{
  "num_hidden_layers": 9,
  "hidden_size": 192,
  "n_experts": 256,
  "experts_per_token": 8,
  "d_expert": 32,
  "d_shared_expert": 64,
  "hidden_act": "geglu",
  "moe_layers": [2, 3, 4, 5, 6, 7, 8],
  "router_score": "sigmoid",
  "normalize_top_k": true,
  "routed_scale": 2.83,
  "balance_loss": 0.00311,
  "balance_bias": false,
  "n_groups": 8,
  "groups_per_token": 3,
  "init_std_router": 0.0143,
  "lr_router": 0.000632,
  "vocab_size": 26090,
  "norm": "rmsnorm",
  "norm_eps": 1e-05,
  "tie_word_embeddings": true,
  "optimizer": "adamw",
  "learning_rate": 0.00268,
  "beta1": 0.95,
  "beta2": 0.98,
  "max_grad_norm": 2.0,
  "batch_tokens": [65536, 131072, 196608],
  "max_seq_len": 1024,
  "train_tokens": 572100000,
  "max_steps": 4447,
  "dataset": "wikipedia_en"
}
Below are experts of layer 5 (counted from 0) of a mixture-of-experts language model. Rows are named router (the router's row for the expert), gate (a neuron's input weights, with its number), up (a neuron's input weights, with its number) and show model dimensions 0-191. Each number is 128 + 24 x the weight over its row's rms, rounded and kept within 0 to 255. Numbers have three digits each.
After each expert's rows: a language model's description of what the expert responds to. This comes from a sample of Wikipedia text that the model never trained on.

# expert 49
router:151174119153123135135130122153137077132096110132148161131130155113130135153134128123131105114144177131158140137173157119141114144171178095157091120159119097136118164178097113169098108165120134180115153167128089078139135138104170120151121114122106138109104158145151112113139163136105118106095126119123126152118121134133157125156117148161123111179119136125119136094113126133121124144106123162135103123107105106148106125141134082133163143087163181129131101149144128089180144159188135117113151138125113107107153128168117111119150124164153125058150165102136146142112146097155143114
gate1:126176143143135110131139122140140110136092139127145154104133169097163092081149092111121158084115114101128116105116148098099093121112156120128101135139109128136115099118124074127146066132122133138109091138143132105136119125141172110155123098136108137104095138120126109099130138153127141125121096128136142110146155098151161141127127139157158117187110143147094117098147113159092103112122129178136128152117163123139142129112106101143144107124171145165088112102162145094136101076167109096167134131152091126101112176167169096155124173130147128085151129094133112160155140152097130079
up1:145123131141121124144153110169067131132169116137134117147151131160117104153115123140096137140134142148127143141123130133126140119101184125135138099144152122131127095118154114127131115142131107139142128120144119128155098178106135131151086121115098122143054154105148133106148165109124137152125144161102161170126137138147154159152131122121119120145119152135149109110149170159124121130135134137123129178113132153127157111187067088137175110114140158154130109113137105143136184094093107148152156052104130134106070138133125101158103136195090134149109117081082125159136117129136137091
What it handles: Articles and possessive determiners starting a noun phrase, often sentence-initially, such as The, a, This, His, Its, whose.

# expert 57
router:142140143114161153127127120128114112119131145098110152144104121125124129113144169109126111132078133116128177098120079115106128108166124075107103135150122073142091089114135155152125133097143123164093151129155131153119147177118132140152107139112188139149119157139140087083136152132100137136100121072147098102148152089134106165121133161134106114107127109138104115099153134104090185120110135129169144134151142116163129109133079133108082108090122106115176124133153157108122125156143158136077120138178109138147132131177142141164117156145137161103119186111125162133141136120135141131
gate24:114136150128135127104139141143135160100132127133102127140119138160151111121091147120137128140123126145150141107154137107129118122139114069164117158156153074145084163137134133174154106148170162166132113156151100126125132161133151136183143153123156095168100161137156102127133177149140091185139142100154104147140163135150114118147106135134113129118114083140141114118118125139108124116135147157163150158109116110134063125165096160094070138102121154130143122149144113107140133140091115075108106107120085105144194128108105142137129116170097158093115122152101161114142147091135155112
up24:157140132172090095137113107165119119109098152130090107079148172106097127161129094169116105101115138126158104121140129146181142154106142153160150129114103140149150124127103092099086123121106140112122104097115133116128174083140130118097117111089091113095137151095111159153113117173125112135101114126092171088100087146151127113170135167145123133131075145147162141118114151152138083152137118120106075082153124103133123164140180160152138110152144118147127134119118089114157142126129128111144138137147150144121111116134116111108101104116155119137120086108109106143156135134139070157
What it handles: Kinship nouns and ordinals after his or her, like wife, brother, third, great-grandfather, plus table separator rows and percentage signs.

# expert 0
router:146128120109164116111141126097117092133135112073126105133118131119116108093132084095091142118109164132143151166119125135141103113153131134111160185118109126128138135136098138160102110122155086099123141127135144077155112182139154120131138098133122131121087121114152127125123206140166135146116118100136147127178129079169108134163223138129086084144128166115117093130127136174098141154115090149147136148136155108118132130134141127129144124147130154143128116122147115149122140105136154140146057118140088133135159147156144147159122123129149168116110163105122174118117126121110100155
gate0:148181125109132128048137117116117100153147110109164118134104139134180116070166098121121125129133114104108137084119129090128101143171146140137140152106122070129164088144152153174111129131092116122149130147099141119126119137154141118143142112129154113104111120106113097148096156179117138142098133103163145131084150106154130139099128119133119164096150107099115144108131107141135110122115129161159126120160080140133170106117137162121157142089106108138131138145126171151162125149172100106117112158152148123135121153175121119149125169147156122098113139077087172117162132141151135094
up0:129118167115146154154109146136178127092134130192105129125154122117137180116103138141162114093114111091157108137176142142122160137098118143093104104130163166151127142101165138087147138144158162149133146113136155141122147126122101097138095137158139170113148139129144158120140146081115136106113098168092104121165171134115170111132131145108128102135131134139141127139153140075111118131114152110106149122136171152164071163102107150112147106128141114136098118104145100085107144132113144127156106096093104089111171096082147127123128113082153122122174149164135143117108104087110121132
What it handles: Role or office words after "as" or in lists and tables, such as Chair, commander, Lieutenant, playwright, plus round codes like 3R, L272.

# expert 25
router:140122133148139132117140120159155083120104134131110136143133124127106115149149139122083142126080132096131132130091163116146139123138148122124138119111124102162143141122163130165149126097146104108087136176161111116168108126177115108141111123122098123159098113160139113132121183149103099140119150101157141098116141112140158140147163097131105109154105097155130136155135157134145091145156104147172102132162066126083094074117079144128115151098137118151122143111166156096171188106170160115113090157126137120100157162151117117137118120151092124087118161130139134172148122152148121086
gate0:101138157129125119123152132098109114118139129145099133139109145159166126105110138099140107147132108144114167133126145136094127116150180093159112142162136128136110114174155167142127124099114160179135096135147141103135131131142121119138173127116148151157129126148156127119122137124106114080101118130131157127127111103092195169154115159089119097172154098116145098093189096127121192129134111170162148133120107116128085109152150072141126113114125130125152122118168161133135146120155130152141152129152160141170164125145102135124159153130170126114127142116137201176109102158144109150
up0:098141138146134123117159125121115118144158113153090133141100104137154144139121133095135129127153101140138168131153149128130135101084146111108126117198119170128073094149144163137100139096091109208136154138137115094127132103112124122127135128169145117125109173115162144151135126141096114096135123161145158135130106109113164162136140108114115105160123086114115076078142079147130164146118115130184136130115106131117093140120160123163122141127153140146143140112143171166135132134155131189176112102167169160137160134113120143088172160122141118113112126138145172147102126139124143103
What it handles: Commas, and, or in lists of nouns or occupations, plus noun pieces inside such lists, such as models, and; Screenwriter, writer.

# expert 24
router:116150113109187096103144130168126101163131153104116102114147173136123169123163090118144146109123123088127175148104113151124118162101121148079103149136109126109114119166139110143171155158174107109160147150128130117166102154137153114156122121100127163118134173154133086119103173147123147132114109139145122133119126066150149153157121112118151159133120110130138153137104123116115132118139076143175089099133131115142117100112097153134107177123180122136127076098129144150166170163197102124139139109133111135128135132121128148144114139091115149116115095101116121117159158165139146131
gate5:132136144107165132133115181142109094119137151181090110169124147116158163173160139105151093099104161124153126123136157107096115156141145099142116137155174139085120100175132147128107148130138133134131147111144110136150117130147098077135151142139122174104106147142128068151126130114101137122128118107145104129144122088126132160134131109141174129152113180150139129141149076108095127126121123121148085136158106144162122117112140139127149189121165089139129110122131186103173134108160091142137130104094107112180132104131165107172120131129143138125132116108126157104186152121129140102
up5:142123152144077150110138119109127150135131130153153121074106113146124124093097210179099098164144112183121104141157118082130145110121103141125101140136145141131137141082111104122102089111135147142081106130118105114110128102122150140080147103143122099137133082108117135148142132163163107116155167123112180098147121143142120139109153170122121130127114123124107131152143150148151161115113179106102163176118118140106165117142160125128148146154106151127137155168130098134129089095104157150113128112161150117119107123126140135110143107168132099125173183144110125156100096087133111110
What it handles: Final pieces of personal names and surnames, mostly in cast, team and athlete lists, such as Zotto, Donovan, Gemiliano, -ović, Singh.

# expert 14
router:096125151142184085096130153137145109189126119153131133131154163122145139113169132117134094106120128112165139123118141137143136158128121136120114173162104105094148100151151115172129143162165082143098135166090131140150100131150156080146128164116166153120114158151140109099137136170114137109118118090140118131185122061111139158127130135120140134121077103106119109140113093120091112112137112130142099137113082100151101144116123142140120163089171130148123124121162175115120154154151105160105119136141129156145153087115172167122094140157135102103145123091116128142165144154145126141
gate1:121070134112194120133130122162085107151126134102145141116115110098156116171166114109153130133152119120154103154108158110148122121076142112133135107116130144099151145153102144152153103084146101087131100144171113126137077147108088047155121110112120133140159135137105099160098136146118123134133153082125143121127095143107108160149122118130147136148080127151110110086156153122134180111151127133162095139197103069149136125128133139150114124108124100126128113141184154120093110135133150139097128086143137145115136145110147148126123149137131108104117144068143147117123103124120118114
up1:113159097165132112140130116128133137158136114131176127121165123131131116105135118110101134111125170091142141195104124100166105153136112120131142111093067158115144155152100087135148132140163110122142121152155143119149115134134122114163124129101139076106160165173127091116121115156124116134099100089161148113075112121094167122130121104158172168135079122096165131125155138148119132118155122125144075135155109110137182118099130103167145128142158141160101101116158148136108152141147099127101123127124130128106118174110130138120095181098112103143120094130142127187106114161154147122
What it handles: Last pieces of personal surnames and institution or place names, often in tables or lists, such as -ović, Barbosa, Hospital, River.

# expert 13
router:151123137105154117149146115144125096144113113145142147146112133119093124139118134082149138125117095119106158178103139144107117140173100100161088149124079082118141114159104141159146127118135132141115102142123139122126160163175112118117098154093101122169091171138153130081149141140159125109146129121148162093127151084132131164113155146135170167087117096153086104139073112130129128154114127124142114166158116094122138150119075145122152137115131153155094128111121140099160142151140120114119081116108083143151134160106130087169157133193116129087103132124085128101124160131124116113
gate0:145138145125121101118145126136092135119134155094115142129108113138180122133094128127150123125100094140152102108090139116140166109100134103128069146126181122114104083096064203126146134129163082176140133147135157120101132168122136175128136122109080165131095137107163089140157092133142159140136089089166109143140119114088138149114136099143176113121099106122101118131122107120148123136137137107162172105147131107137100162125116101145105139113132138142142152133144122101152143176122129087148090139113136121110091123125130174151150131131119147102131115138142139104120119156091086083
up0:116110122162162101162132158158144109128134095134136095129162166110095121126137089146118125099138118119153103087140092157181127141141150130127119101137117180134122147198169126149117156143106174151124135143101112128161168092099115119175129144129150118142141115125092164106111101134082115118113141128142179115145113136095160126124124143137183177077158136132122125084156111137115096102142113114121120127120133151114111148165130123170109143156152102133115096126140172138084084098114144130135126094158138106152104129133089093123112104128099135117164154126116104133169113118175149150
What it handles: Final pieces of plural or abstract nouns ending a noun phrase before of, and, in, such as -ations, effects, members, choices.

# expert 5
router:155121162099107137180164131115157122093150156167128133129127175161105127122130154135071141118074103123118137132134145093129139111145134097150104151158168115126135147114126117159122137106122116129131096205111160105111170149128106127161161118124128165133136118151111100111124159138094146125099115098142190146108101058143147144141143147156126069103142113129113096139125104160117125141119130177144137125145131103099152101154113136130121134076130161105122106131125160137161101144151140137147093101103151082133115115139144117124126092173119112054112155123124125128142126148108145117
gate0:154113143094133131163175129119117085151145061137133098143141158163124104181138080153159141122116117123167143152101171148162136127206122151145123110122149110118085149128138129175155133151129126093096098142099134090082153172109137125141116110156162148117122147116088136108100116119139160130119157119117156130105114123163123129113140085136133066111163092092108132126144106165136135137115126149152125125160099145151125124114131124119052127097110170123099120119112130125102112094123156122148152147135144149124158134120123132142130145155107103120149113142140114108099152162099094160
up0:098145101122141151123119095136155107134137153101156158105114141083125117116108139143129100137125105143135076129118090103123105112085152125120130142143088139097155077127126134095163170134141140121159160118111132136145128114131134105142160178127076103135143112117151067155134116186125134137127118129119083115098144165107135117117139106127148194103109134109124110113132170050125186063145143105122112097123134134137147128156133134129165100143140130144121161117127158126114125155150123103121100104108145096107104128118164153118104105122154158114104125074148151123156097083141161122
What it handles: First pieces of longer lowercase words split into subwords, often after a, an, un, e.g. shr(ine), prosecut(or), un(changed).

# expert 41
router:144185137124171167118153129129106112124120158081131149140112110107156098089172102102057147121132150099100133129106097129138092160141151126101133124124113118128154123106095114138125114119120097133106190113113125114181101172126146101123103089113159157144118130109111107095133154140151166085118133158127140083141157106177133137158172140157101108158113130125098113143144121136105079142122084123142098129127181109138145104113130134100183116135122126140139131074154128117122155093163125136116090120124112116142130124172130109150118137108112181110123136144083112136141103112121118160
gate0:135132146126158151161184140168118113160142135147141090141143139174144134140173130153127105095071113105113123143163141110108139109125158137131109143180134123101135103179165152126143141158136089152125136152152116106147162153149094140083128126135118138109131144125126112129146126163125116136090155110147157138132144101135122169100120123122147111163125109112110093094128090125096137090082168075161100136103135114130124134100070083151117153139130132154140086133125180166129120143146108134096140127165138112114128122118135119134156093141123102110088094131110136140121098146194181154
up0:143139090083123134102098089145146143122137123138117097115119124166122127090140161115146139082099075105090110146107106103096106094081108171098095150134105158158140108115106157053115107175112142135130141120124131139118125096122091102138080144125113103120148100130168136136149102152154156100119176153148143166082137132127101151131117147125141117139109085110108125172129103121139100141107128113132133127168142172154145160096122065102144126152149128145148136120131104098141105106124156127127163132111082072141117155116138108142119116102132099129150143069125139133119117117140151118
What it handles: The word the after of, in, or by before proper names and institutions, plus capitalized table-cell openers like Loan, Incumbent, Free.

# expert 20
router:111163135120140126096154119138122058141117105130108116141157165142128126091164129137116092179126112143137128123141165116143133167171138115127134124137155109159097141121128134159151173135148072137116143133167127053144092111179104110154149118083150107131109150131139116132114149140080145131098145147124182068119132117113123148095141148166081118130080114151153135135131139154105107113095109106137115113096076122108111122099124143103108130157122148149113132134156149147149176136168131106147134129104090118107112147156183116132138145139130144109084114097111111154138106108128124166
gate0:166121120095111109144145106109160049105091119094131113146097173142095080094101140112151129097128122155147105103097092115195151130116096100116140096142141155125132147108076122139118135122147128088130091159143142130153134113113145156165120112158147138100108157131132116147108148132114114132107109109147180106105107139118144103136143108157135117141133120161120142148136161156111090118144146100137158100117074070116129154112142106081089126142082110111112149120175149132129149159124154096138084139089115160103165133171134116113128120125137150102112139121118126150130143094154139156
up0:144129105170146121147153142147109090088067124101174112142110145088120095120111160110116163094117165128158118114108125159146128132102137141147070115173121133106164139105105126129136146105178123139141138100089109167137132125100136163132092095072084129093164155139122094141146138107114097073136131106186140110120117125133119086145128142149130135139113108143128112140175085166144129120134157123163152119154153115129144157143131132130116130128122094152081129100167159111126108104155100157114108128145124105100157118120124156132107136148142131122172108156138109147129167136117178083
What it handles: Coordinating and concessive conjunctions joining clauses or list items, mostly and, plus but, or, while, although, and table-row pipes.

# expert 11
router:134127107130150141124156170142123043128142149104149116110133123148115139109148099096118126127136109118122133132115166121150088105107113140149172107127081091147119139079135141143120077111151119140127127127136127095138121174141178111111107093087132147147109152152124161130097187153109139138110148149119124109118145081140131164133112107158099081102092128163112112126127123136103101132084137114166092156163115114093130086116104134094113140097152119139146151080146149152174157106130148135124091126120103106100183151160111149154161124148131125109146153098118117158166140142145147153
gate0:094115151155118141123124150136104095117151133146130136105115119136146107117127103119128170177095136177205131139099164152148150103152134139086134087152050134127117122108130094164099099150120132146129117150139101113116169126127141180134138142126154123077129156125093151103126143100092165168144123105101133128126099134129126117145155133113097124120114099135132082127087119135085116147122127146140146135114089128141125114124074167139091149111122150130196126142167119145140140097124143118136090124122100104118171159130144112113125093147092157089091112156141101121147096134142135086
up0:140098112130104159137131174121137105114081154117113161111115148137111112110153116120144112141134170172111117125134163148127132121109127115118138133139088066146092145146133150115115131146111146139138139130151121151107122172113145137149093106133131165098116152085111129123122191120122130148165131107118117130160141119131128097115148090115090116116115147136138107134091146131151103134111091079137130087121160137155106095098095181154180145162119106128128095148130093117125141065101146087134102075105123114091140154153141127102114109153166140098056122129153090102156098147116135089
What it handles: Occupation words in lists describing people, often after nationality or and, e.g. politician, journalist, footballer, painter.

# expert 21
router:096161123107142152104152130129128059137126114157125114110145142178140089103163146125106148150135113112114109112130129135134130171136139110139139104148152111127120124117121144168173173124180090134097123142139135118152119128179104126157148118112132135138075146117142078151117171155072147104092135163157175095105121117104132137085135146156089126145099110139161109171110155132085103094107097102153134101113066103129090134110138153116089150121137133127117152122163155150130175100140144121144116107106118139107121129150162121142134133129114169121100090113112122178156120130139147147
gate0:125145150093114132153081070107124110112193151118101109119105159130201085145141141135130125109111093103125127094139143119092087175118180187117111135159126139127105143141138131134140181102121149108142113130137126145083110137149136141128158150137121165148115142192104100149130098141148142091111138165091135114112123111117136139133139109136150142119146109175087151131097068137113174090137123119113093148121139111141129138102144113159131111153140110136145117136101165167118122134181128117168117096117140122119124151169152109130115095102139144134136138082144110126147167101136124130
up0:088143137146089124103139145115087116094142138152102116159158154113153094157128130123124126112137088130159077130160168119111129143116121153150125122174125105090154115199147129151125143112156157132134130136125126200149128097158112142123183103168171159111120141127112103121086131115120107122157111149108139121138118141130173088141103117115147126155115099169146164145076099139138124105148131127128127145126136137157081170090150184191116119139167110148145143155120122145136138106110156099155083122126140121131111110147104114151148077132090140125143150119140127136132120099127170124
What it handles: Conjunctions joining words or clauses in running prose, mostly and, also but, or, while, although, whilst and &.

# expert 16
router:156173109132153108049140100152148104164132116124136094167139140134125103121154121116121153119108125148123161128100100103083128138091121126098102214140097077139170122135150109157088108148138102140126119131116105121136140174144122116137109100101138151099122139138150086104145178181119129115124146107169122127135161089153115151173143142134122125150110127100145159150095099155107109143087067160169115113120114101135124108094133115105127124115137157154120114082126161128145159142166134134104131132118116144107139107141129113129121124147130145096159133103076173153121137136117126139
gate5:163132190133160170156127145121064139122086144146140164091127116151117145131164126134133133104138177121119166153132121121082107140114165117121096147135173115110154125122139161118131147126128129120120106174167127121093105186160107151140122093097097131134153168128136129144114113102128138141111130173157090135118130137149127144166131140132122145097091143140156129083088139121098135121147121147135092144125187137095140141079141154135105094125114123143143122109083157112111173129130077138119164119116143122137152156112155103102135099094131134108061090099147118137163123115125112152
up5:147142134129139130123082079153099123147111088097135144121110144127116135119141130145094090121169175137140151130082120107141088104131094151126107124134089115156136120123136139102159143142124137120087103105121133099100159094154113164187131129118114170143135162137147130139171086096126117158116122080147096122096163158137135107120147096150103115105109136107136075137150119162113120128103163149149170141118131075108078104160128123120121108137093119127133139110166114161152125121122186111125117161107140106081110139126127168113178138119127129134202131125133182116131133105111121115
What it handles: Year prefixes like 201, 202, 199 and name or word endings inside sports, event and list tables, such as 2016 Rio, Games.

# expert 6
router:110144128097128149163152149140111091132164150167141133122112136118164138120170153153129097120134127113147089110152164092163114127141127125169137155118135152150169122117114118171141146120118128148091129149102135063153126145150138076116169150137137126113107118170136102122121153150119177150138160095117130126113130057160115164108123148145148099134123126085108118084172129158107160147115130134142146120133136113162150147112151124120132169085155143169094092131154165100176137095172118145122136118137123093130139105119156114108129132149132135087119156104116134189154131070140138142
gate0:152112137113180191117150132138105110148132130151110068142144144144137165158123112137148120098147129141172131150110150098149104106100180153095155148138143137066170107129123131133085133095131128170164164140162133100109081149103131116135164128095106143097072124130162155085136097095106168116119107111135101129109107096138142147137125117097094069131119129154085111114118097132157122110120154130106157117123136152121128139081104111108121133123152110123122123149117155139142147115130141098141124139101071107102142132129146091134164092143128147094100110118106126164161112112144112156
up0:168115136102157166162124127144135149113124132148126098134132174147121175132121130135119154126147108166146131134117116132144121108114175119111164101100155171115165097106089183122138143118133150136125150140122144093134110103124118092074161149158106126149125099171149171072121127097120167088109122129137130127114089087144106137120120100114095081154140159138109101102130134140159118123134163139123184130141121161131113167120135139075084143137125119087118131140125126165119140145147190112140099144106088130092130115159120103143156096124118119103084113135126150131105092082116087135
What it handles: Middle word pieces inside proper names and rarer words, such as Pershing, Meijer, Kullen, and the "v" in case names like Vitek v. Jones.

# expert 58
router:165158116137182147112163156124118109179141160100106127140101115112123112115128130119098135140125149128129129118121096112123083125114138149134157171086094105163141156115097104130113119113156104163078142103118147142165101207122141159172167108084132149135112097137109149090121200101140130147131117108132131104159108093145149143152175119167126116160094159129118095119141140134126134101080057142136146152146148087121103137132136153119138116134159154140129140094099116117139132115162135090107105128113124158121137132147125124138131127129152145085111112081139159137132163125143113154
gate0:177110129140128112101102099143149119129092104122123157158117133132155118169131132131111118113102160140121142080080161149138159142199117143112128148113125104129110154125155102091128166122109115139135107119161115115071155144162117154122113115169144123168110158110125073173125129106149125141132119096108144129168133118165144132153139096143103138136115172121155134112151159154126111119126120130129158095123102067119107175149144112171146148091112125132140106131152159121130186124155081123110150157162158102080111108122152064118132147130108113080093126131143114110144117130154127114
up0:137101110122147170146139119119118124123178102113161091161151130116097182103142111128145127133158144098131154182143158120108126106109147095162139113086142146139201084124125162153105122160119091121114148113142096117156108120110159097119151121103112141097135137152139118133112145143146138121137154151129113131076131135111118104120109182108124107101132071147128086127083112109113142157157131108147109178146154143146151075111090145125140152136147114136097144108141133089107115103070147157117102098130096132159174115114159168141128102115157163155149118106107115137139129141091131147
What it handles: Closing pipes, line breaks and |---| separator rows that end or divide markdown table rows in sports and results tables.

# expert 51
router:130134143125161133092128135124121105114122131132119131167160119124151127132100089107144096158131125133170143119087158135128167174136109087106153128176153076157130126112109137164106119108165072183148146172169131137104105155138175142150116152122121121143095127131141083171113191176145110097110127152105141153108095095141114154135097136116150129161114132143136132130145101097092130157153127160141123171126126124132078155149089117128082125080134113148117122110179153124145126170137139140104125138174089133107146147116145138126144126146116100095149126128133140150125109109104087152
gate0:141097146152125160123123185135125118143124150144121112121120095154103136135132136118090121121093163063137124167111105115171161129115121106123119125132125121165131172123136141153096130090149065104107133118165155089106139184096148121109138128110162155143137131158120111133152127074142095098161111153177138121144098117177129172123119132115109169151078110161124122092141096113138161084138136132134119135117172119086141136145091151144131128105120110144151127090140134153128169064185133115121112143121089154126142162147140113104135155142122115118131127078148145132141132096129146148
up0:127124141094118134107120136121095137106100144135099115148128136174130097133093144153132140147117135148142136104134115132155148092111124120129160118179145118129118122112138118141138102069134123150167141118137148140103178129085167176154125149131171133124119094092160105199098093129143095114159125106134084134140126144136136092107119115121112129142122151115125144146168137158095110088141127194131103126121131101137132104115156155122132125065092133122154126166147125142128118096112171100157132100151092146127137104120070079100114119096082120113125113154163170110155142117120106074
What it handles: Died and born after a person's name or pronoun, plus head nouns for places and works like village, album, stadium.

# expert 17
router:106171169135108188136200180073117084099108213134144133140124181146146141125114138149117134136140127123178152117131130125114138097126155136121100129150133145134163137126161149138134117118130148123122104168119158092115114145133108128153155155094142117147132120103103113096120205109109154154130131141126143141139139085157113151131160141139134085111134103141128148137109132136114131142118064158136126121148128132117119110136088129182144098092129147133116113154155149124154119108123142105117090120134154107126117097149102136113152150092129123059149158111145151156160126127134113147
gate0:126106120140103098125146125125122097090126155129090196151133090183095158079142082112164098145119126146114131171114140169140099142143166120112129098104099120127155138167146133141129100139119120122102129145131180134134119178145131139113150171131109091096132139079129103089109146133129081122109133064173109151144142110143124142139133135106142137100138148089134130088155153157099140130098111139143103119130103133130156143085113120078148133140087125118165084110146106132096137127110122140162082136139136173149087144095120140144125119105146132143152160105147111109146099118159139131
up0:115079126161131133175144093100140122150105111195101174088140130129127138149104122137123154145139134153146154101144129137154132147179107120135137149138123164124123147086151163150116115109156157158112149125139114165095164148154137138096133111093139098092080133178119174094150141120137185138107130150145107141112110106116157085167123137106118140119128087124141083109118126097144146127135116168136180131145169106147088161103125125148124129172127121138143111138136100101112142137097128169178165144104145113146119104126093101143153099145113130120147099165127103143167113112154153126
What it handles: Word openings at line starts, after bullets, dashes or table bars, e.g. Ab(stentions), Registered, Population; also ab-, con-, dis- word starts.

# expert 46
router:127153106149184154123137114111120095134107166060084135149088117114156087094126102095112142120140151125113147121104090156126105152111188133126160147124111121139152130109092133124135138107149119103092160116145145129163122202128144181172129106088121168144130117143127105096117176132141119103091128148131126121125125086170132132171148162152130080113106145147127090136129108134113130125097085127152122127174147122129133131112136113105138134085122117112163123057117117116123139109189115097123115130111099139127163132141144150120130108122142154100131106135163131104147138145119122176
gate0:143148143143131164132121154143145125128134159128121146141111128141159161135154091135152159126084098162141147137153109160128147118171148154128095121116172144097112138138097118155136130112098130111083117151125105109112132117146102153124130117198118153133133134094127114152185140112080136115120164126135129126133163105121125147150150101143150142147127092117149146108133097107141097172108120132120109086133128134124158115126056104121153165100122149116170119124131149093147174144198109107148143141182128102120108097153089130063114147123124090090167156147116133147110101136149175112
up0:102097071172141120163144132118127104155157118150128107119123112153153122100135093124143162093106129124120130151117155146107127134087125166112140126098159080129132142150128148113126108127123112119099157116139152109126153191142112104091117133163114124077090138093118138152128113159169164140186168128126123125126183130098151123149142126135102114099135132081139135146126157122115122130097127118150146125155135160114079142157103116131114145096126131107154126058118127086159150177105103111133093168167145104095105155136128073110127145126134131120134136153119095134090127144149191138
What it handles: First words or numbers inside table cells after a pipe, such as months in birth dates, column numbers, Incumbent, Loan, Episode.

# expert 61
router:148155107157157155119193142126139081131115125113154109138137161164129122092105154096102129092095140132103161143134127104130140110139146111111141161110098096095137158169146141149117093149144066134107139117110172120120144130130106097126124122124129139104128138151125129140139144157102132152138157135174141098102127090142156119151176118136119064116088117126115147125103091117085125117115135096156127096160140073114123072123112136126108140123123152133112118130171191087168142150156150139104107090165153084103146132116113127128110137121173154102107156091126128142127157117166117109
gate1:122150171114114132114160159093125144140116182131143136134125137140155110131152124135117113108135118114140136071101117129137083143155184084138145150173140124108106113173159113152136115124146091189117130135146110103134088130164104162126185128086159113131128123128109115104126165150134153137141116169094158116152138089150175156138133130136126115111131126123129127082147096131134133118115079142146090128102126147130139160148139162150125169118122161167129127142149160136153148124110107088111112156112133124133157075170134122077148121149103082090122145138126163132116093124181123172
up1:155118133147117157118106098149124103107151143090083131143120124122131118156171121145124100182158134126126134131126136175136132151109119114167156154128068139139159169078132168128144131149137140145127139145138114122134137147140151143140112130164125142152155163128157131116145115194156106106102087112096135138128148107118122168146130135130157140113147138145088104167141133130136128161180157171122081150131123098113139149157096088094160141121130109073151138095119129185122135129160074126124125106155070162158107148131114125119114121162128169116169142099122172090144126111121097129
What it handles: Slashes, hyphens, pipes, semicolons and line breaks between items in lists, tables and demographic percentages, such as UEFA Cup/UEFA, Vietnamese-American, 45 to 64.

# expert 29
router:140153123121131148132146181144124116110155147116135122140126145151120145127154129122103105158139128118109128140150139119114117137159124080136135186158122111161117155142171164129124105128137120142101148155118111074156101177155138089160152132132151145132133115168157072137153142164125152105131119130118126143138162049169121148134151157142109124112088104127117121114128120110110115108101122122146147152109140072165150109077153114167132189094160176150108110083166166132159132123175124128137155108133107128144145088105140112133119163120124149121115116079089136157171146135130145135
gate0:123118155131102144131160121112116123125078104099121108174121105110138106131126080128115124106121151108127147106135081095122167133135155140156119131120112111116103097122127102164092124132170117160163135163106122085137191156112127117129147138123145139163089127113142165125093125138130161131084137104158170141113159116141167094111196102110130110113122150111151147099182142145120145122115103142117151128111098114141131127110102109089112118140109128124130104136162166136098090137093101093110100189139101140116133125117119143102120108117115138097160164129120122060169090154184133141
up0:081136133142101116167119134168159142134140102152132164137137149130112125113135104126113127154147136124152138133174134152204105125137094129078115120129119125128165135120149134114178158134147104140126167142102071152128110110134098114115118170118153167116180143176072153117122107133125111112113067077106116147125158150164133143086132101104140179114129132131120098113115082112118114127108113083181152143139125092159117117104168123151114130125086095130135110122108112118094121178150105160132114134126125116093134130096139126121097129156112141148124170097111119127112173146124102124
What it handles: Middle and end pieces of personal surnames and Latin species names in lists, e.g. -ović, Singh, Smith, Riparia ri(paria).

# expert 8
router:121176122183122163155154138126138129103103201110099141126127134113150104121134141104064114137108116112109148132094129140131150168141125100150157108129083123162113127127105116125154145106112134100073145185140126121122157098122092123138126104104131126150117132105107152142106150111133138170111133174145172127172106062135121125139155159174127070129151106128107117140139112116104132115151095138179062141107138145139148087090112133115161136121145126155134119112129137113131118158155156113104126161138115133140176123145120147157164095124121183095111116149143148141132150134138105145
gate0:091151149116157141125130140138117137142141135144096147155106142089154142169113097143122134116160129129144147106151144104148119161139127158144174112110117119155095133123107116120113153136149096147107156164138081114106129132119072102133093170123114132129112131153144101142159115095112093178123124132123110149158135116172105117140162069131142140171109108144115123084124097124096098115115057086174091110118125106162140130059132133146139145168154160131120127085129162135146114155184141109136126160140150132113100119154094159106129118109136166140093123134099120132112112079132156156
up0:102102116113132128162133151132155142095118152180135145111127123128108159174137094143118127122151099147140131173158139136136113097111116148160121121135082127138128117110138116102105137142153144153139182131133111140153085123106142127190150119106166124173138106151091158098147128105093159100104135086153157149082150168134102122101091126131155122125162178065124131120151124138100095129169134118092151105108098139119126136123137087143194142177104124131096130106140135164128172082140164099099151096126121129134127160113162131150106122144123122123085140115149122106149119160143148128
What it handles: Capital-letter acronym pieces, often inside parentheses, plus punctuation within codes, numbers and tables, such as SD, NE, BR-EN-DA.

# expert 43
router:135153114153132109084133142111121062122118125118153113124166127154159088126137136101081092163092106123137158134112125138173100161104169149134115113094107068102127086175127121133112108089132082156095108120104147118078158129144159122133131115086123156115128128175096151137107130124121152106124108149201132139109125094132101126096149150169138095104131145115141119108153106147104131119136120133106090125139131089140141078129092134098122125100142124154125131124143174139177155126169144154089128121137117116152143116157135136123118130120151129096105141138137101168164122083159107137
gate0:099148141159141087087176175159174112114114129152103159151152148130156103118139121111172154157128114114153150141132105123100078140101173146127093137167134109095132158161139116156103129115182080162105100158138136081164118192127157125134117152088139120107138130130108118149115139122121115133090089109171136167210145110147133102142141156128122152140142119153143157126158121137116136115124119129128123127153091138135160112115117148105154114108128141119119117110099147092139131193134112111129134151147153143131138095110108110109155131120136117097095162172132118129138162103134140163
up0:104124102100122140148098128118122139161136097098115115102111124132137155112144094136119137103126088126119125148079155129125149105130106141119144073148076106142145063165096147124157120161124137134181150096093118169124170126119122093132110100123158157134116150132124155105113114178105115125134151131118080108071125139142130123155104115109124119102112129126149080185099104137120086109158134144128104167130135129120097108111101116173133106130145124148163134131127141159142176095141131133108090120108151110156145129143096128118092115147120143149161075106110135107150095187137174091
What it handles: Hyphens and modifier words in compounds and nationality terms, such as Dublin-based, Dutch-American, Spanish-language, 100-point, newly, highly.